config.toml
num_hidden_layers = 9
hidden_size = 224
n_experts = 32
experts_per_token = 2
d_expert = 224
d_shared_expert = 0
hidden_act = "squared_leaky_relu"
moe_layers = [2, 3, 4, 5, 6, 7, 8]
router_score = "softmax"
normalize_top_k = false
routed_scale = 4.0
balance_loss = 0.0144
balance_bias = false
init_std_router = 0.0334
lr_router = 0.00317
vocab_size = 19052
norm = "rmsnorm"
norm_eps = 1e-06
tie_word_embeddings = false
optimizer = "adamw"
learning_rate = 0.00252
beta1 = 0.9
beta2 = 0.99
batch_tokens = 131072
max_seq_len = 256
train_tokens = 538700000
max_steps = 4110
dataset = "wikipedia_en"
Below are experts of layer 4 (counted from 0) of a mixture-of-experts language model. Rows are named router (the router's row for the expert), up (a neuron's input weights, with its number) and show model dimensions 0-111. Each number is 500 + 25 x the weight over its row's rms, rounded and kept within 0 to 999. Numbers have three digits each.
After each expert's rows: a language model's description of what the expert responds to. This comes from a sample of Wikipedia text that the model never trained on.

# expert 21
router:494573464501522476518521509521518522481514494447502450509501481518511490489472485488497488532486490531515489507474482522507471507509459485517481483517511476468497474529541484482516504487480483511536472446496470465459494487544478495490497476472476481496500492538522521519485537484478426500446513488462451484468515511434500520515502465502
up0:511473468508488539511503442510528483517515515493486478509516501484460521506509535457497480496540469474528538507482536512523487512508476456490523505466564495528510486508510503513509510487511508518412484505501531533547475500501526535504556466478483479471503514494456524462522491465497505507482519488552482446510476519491550531530491539521
Description: Leading digits and prefixes. First digit of years and numbers, as in 1930 or 1838, plus See and prefixes like mis, pro, anti and heading endings.

# expert 6
router:467489537502491526514481479492466489458486494481507531501511513507496463507493482489504535501486495520514504507523543510511497478486540515484511523451462476502529489476479488527493535531493523512486478521494463487536536529476505505559537537529478518504513501531562456471476469504508551528525512478474506488522486482496490505507484599490
up0:451522496497508511494529510471490538491482496525499520522458525494503492539474480515480551486477506511556477510507530513495502493506505501532501520538473565548461489511514499497546529490497536504560504501467501488470496508543502522486516474521506467506465479534505548543479528488483495473475472483499503510446476465489511484516530549491
Description: Sports and institution nouns. Head nouns of competitions and fields, especially sport leagues and cups, like League, Cup, Championship, Pro Bowl, football, election, television.

# expert 11
router:462534526495486503518492509494512527510544517462477471533528481475501496485534496492471497513540537496519539522521513538525485499488539536524472527519517513549500517487517511541487454496503486491466507523476510469469515470513475498426500508480504525515525548498501542503483506469490439500456490480489501482452486516486509530469484446550
up9:514491475492514487546534516519537502493531551496465523483472504504506504480472507488518539495506499469520484430503525476510496490464525508487492440480524485511552473514500509523501472497506483511462479528532512512474497501474469481496536487499521500516498488457487469497506504518524522486490495486533491486518513426521448498544524511513
Description: Space before numbers. Bare space tokens placed just before a number, mostly in tables and after phrases like "period up to" or "p.".

# expert 17
router:490521525540503518512484489489475465470492482492504510497483522488491483477515503494489470505471488485499534504483481503511468469513479523521483508510508459453504452478517518537485523504536491481473525503539520511509502482503523454437539527533506489562504519487481475524499514454524426462550498519487446518499514547462473516523472543502
up0:479490464495458499514495523514515467452549448495508481501458482507517496507452544461493539514549491441517506482504475497512545482488473504495517497512518487500449494490489475506499496512473487486572484516504557531489477508512495514498535487496465500493522495507545530492455516511522489523509498523516528485504490510502541495447491523541
Description: Digits inside numbers. Individual digits in the middle of years, catalogue numbers and table figures, e.g. 19-8-0, 18-7-2, plus footballer position codes like MF, DF.

# expert 29
router:534487485519464519503440478528513550537501518526506517457482546494510500528516521514479477474511464472511458454471494530536513568495513510537503496555512476475484474519520470466446518538486498515537541502539503463499466446484506493487510511501512462489525457487504537481529456489505470523524523495495508500471469473499518490510533516509
up0:526487535455505453476490524441505528473519493482492492498464545482516507475502482512509510525468476505471528473511499524494512496492497540463460504528532560530443516501546490521482475513461511503506508488514500462475490481494501515504517496456538491478538557501471486500494495514537555513505508561475483491486498509456452530486480507531
Description: Early word pieces. Opening or interior pieces of longer words across topics, such as Pre-qu-el, radiofre-qu-ency, An-om-aly, camp-a-igned.

# expert 13
router:497494460482510489497486511515507498515492505517413506474493454468499523494497475500513509476529485524514493507477512504482506490504515493489519489506471464511497451490502563511510548466472532523493477546502539493497523498508488495517463505452528519503517478468545537534507543511472537514493541490462514514490539465494502490520474516497
up0:527476489506471561489506465491542489541526465480510475512554492478515523493505489542513500558513505474490497462489487494478521483521484505524460487505523487498503504549504498551521442478518457532526514489463514490499488521507512501479528537516510531506489482536493510519533482473497479478520482494511499516505528542514520504533531486513
Description: Action verbs and conjunctions. Verbs and verb endings after a subject in plot summaries and biographies, such as waits, sends, took, stating, plus where, because.

# expert 24
router:481529531497492524468509484483495490474502455472492483498481533475487529537495460496497495505499512522509493522501462509513533520487532482475467538468501525499487491528490486463534516454466540452493550477497437534535487518532506556458483524545536509521533525517477475467528501475520477514494516468489473482485475531529514504498511479543
up9:483486499497518487522505482497517454507462484498542536522537529475538502528503496468499500502501495498525487486498510466515499481493526503481468462525513496505489499535481532501500504524522489532514499548488482478540523518514458528539510527482443508508507535521570529519518511472512534511510522485498543461490479472450482515466559473534
Description: Decimal points and symbols. Decimal points and spaces in statistics, conversions and legal citations, like .281, 1.609 km, Geo. 3. c., plus $ and +.

# expert 26
router:548494522509506504546483526519522503494456478511485485542462481486482496513521466547486500477517499508510493501506460547485489515482449516507484508465529519490498485512499441504505455528479502497495528501506537484461468485505492481469495459475541432516516503503474544524521510482506489501471502487582510523481545482518481473480506510477
up0:519494531522487526464533508566466481489490471513503531518511492520521486470474524487518521533522525481439481505481551534519548512562546545463493500528530470477469535517498493498509500498533535477501507499469476517476476532521478478522495540512507529541503504508494452468496554527485537538521524492511486507493516501487493521461530498489
Description: Biology and chemistry pieces. Word pieces and terms in biology, biochemistry and taxonomy, such as nucle-ic, anaerob-ic, cy-top-lasmic, -idae, species.

# expert 27
router:528522493491529504481495496494487495466506499523542515498485479481505509486473525478485466508498508523498487482495501474531485485498481542488520497520479512460539444497517474448491516495503501503523505492486481555511507487528458484447515511499483541483522496507533439553447505462479480552545505505502488497517487481527503517502510532516
up0:463465497501508466510552505486479502478507460472467560497503483489495519482546485533538506554506523471498464535514518455489545471502516535509498508512501476508460527494502518528530476468514496496509552522529533498551441546519423499488496460461497530471465470544463497494468500500456510506518492465508502533494498528501524524520504526478
Description: Inner number digits. Digits inside numbers after the first, especially batting averages, years, scores and measurements, like .285, 2009, plus spelled numbers five, seven.

# expert 4
router:513481550468501501529519513523468540500507469504470511487505489454462528478497474508499488511497487485540520470484469504489499509479519450481533514500504517491505533502496497525514495491532476493498479485481518522496490518467533489506526500474520464512490484411535476517496510539495566482464528492526494532486514487525489530473522541517
up9:523499518482426559512504515528473495462471512485449541491487564495527489504532493476526510501513533469499516526496500510498492505500520493504480511488538498483488523485488465456501500483488522506478504548533526512479525506519527504475525497502535485495506517500526536512504459480484510472537508510501524514483491466476503520547475512524
Description: Person and role nouns. Agent and role nouns or their final suffix pieces after a/his, such as dictator, violist, coach, member, father, director.

# expert 28
router:483512503482518473450473509485502485472491495472492455520516478457481539502494511492525452545477487480530524491529476464506522499527467462497487509487462537512493526492485501512524449483487507502487516517518507526522528524478525511486506471488511530517513452507495485513555475536506484491497497497489501507491514515534500545538459464502
up0:549514525473493470510475513477476495460493527526497487517468487499508501481523478482517495511482499486476522488471475506541472486468444487483494501534531470507502513491476475546483491474470540523496498455520522511476490499466504515513495483510488525515514523503504495487513491489489481432503483474564491479484537458501534481504525541523
Description: Numeric punctuation and units. Colons in track times, degree and minute marks in coordinates, units like kg or mm, and pipes in number tables.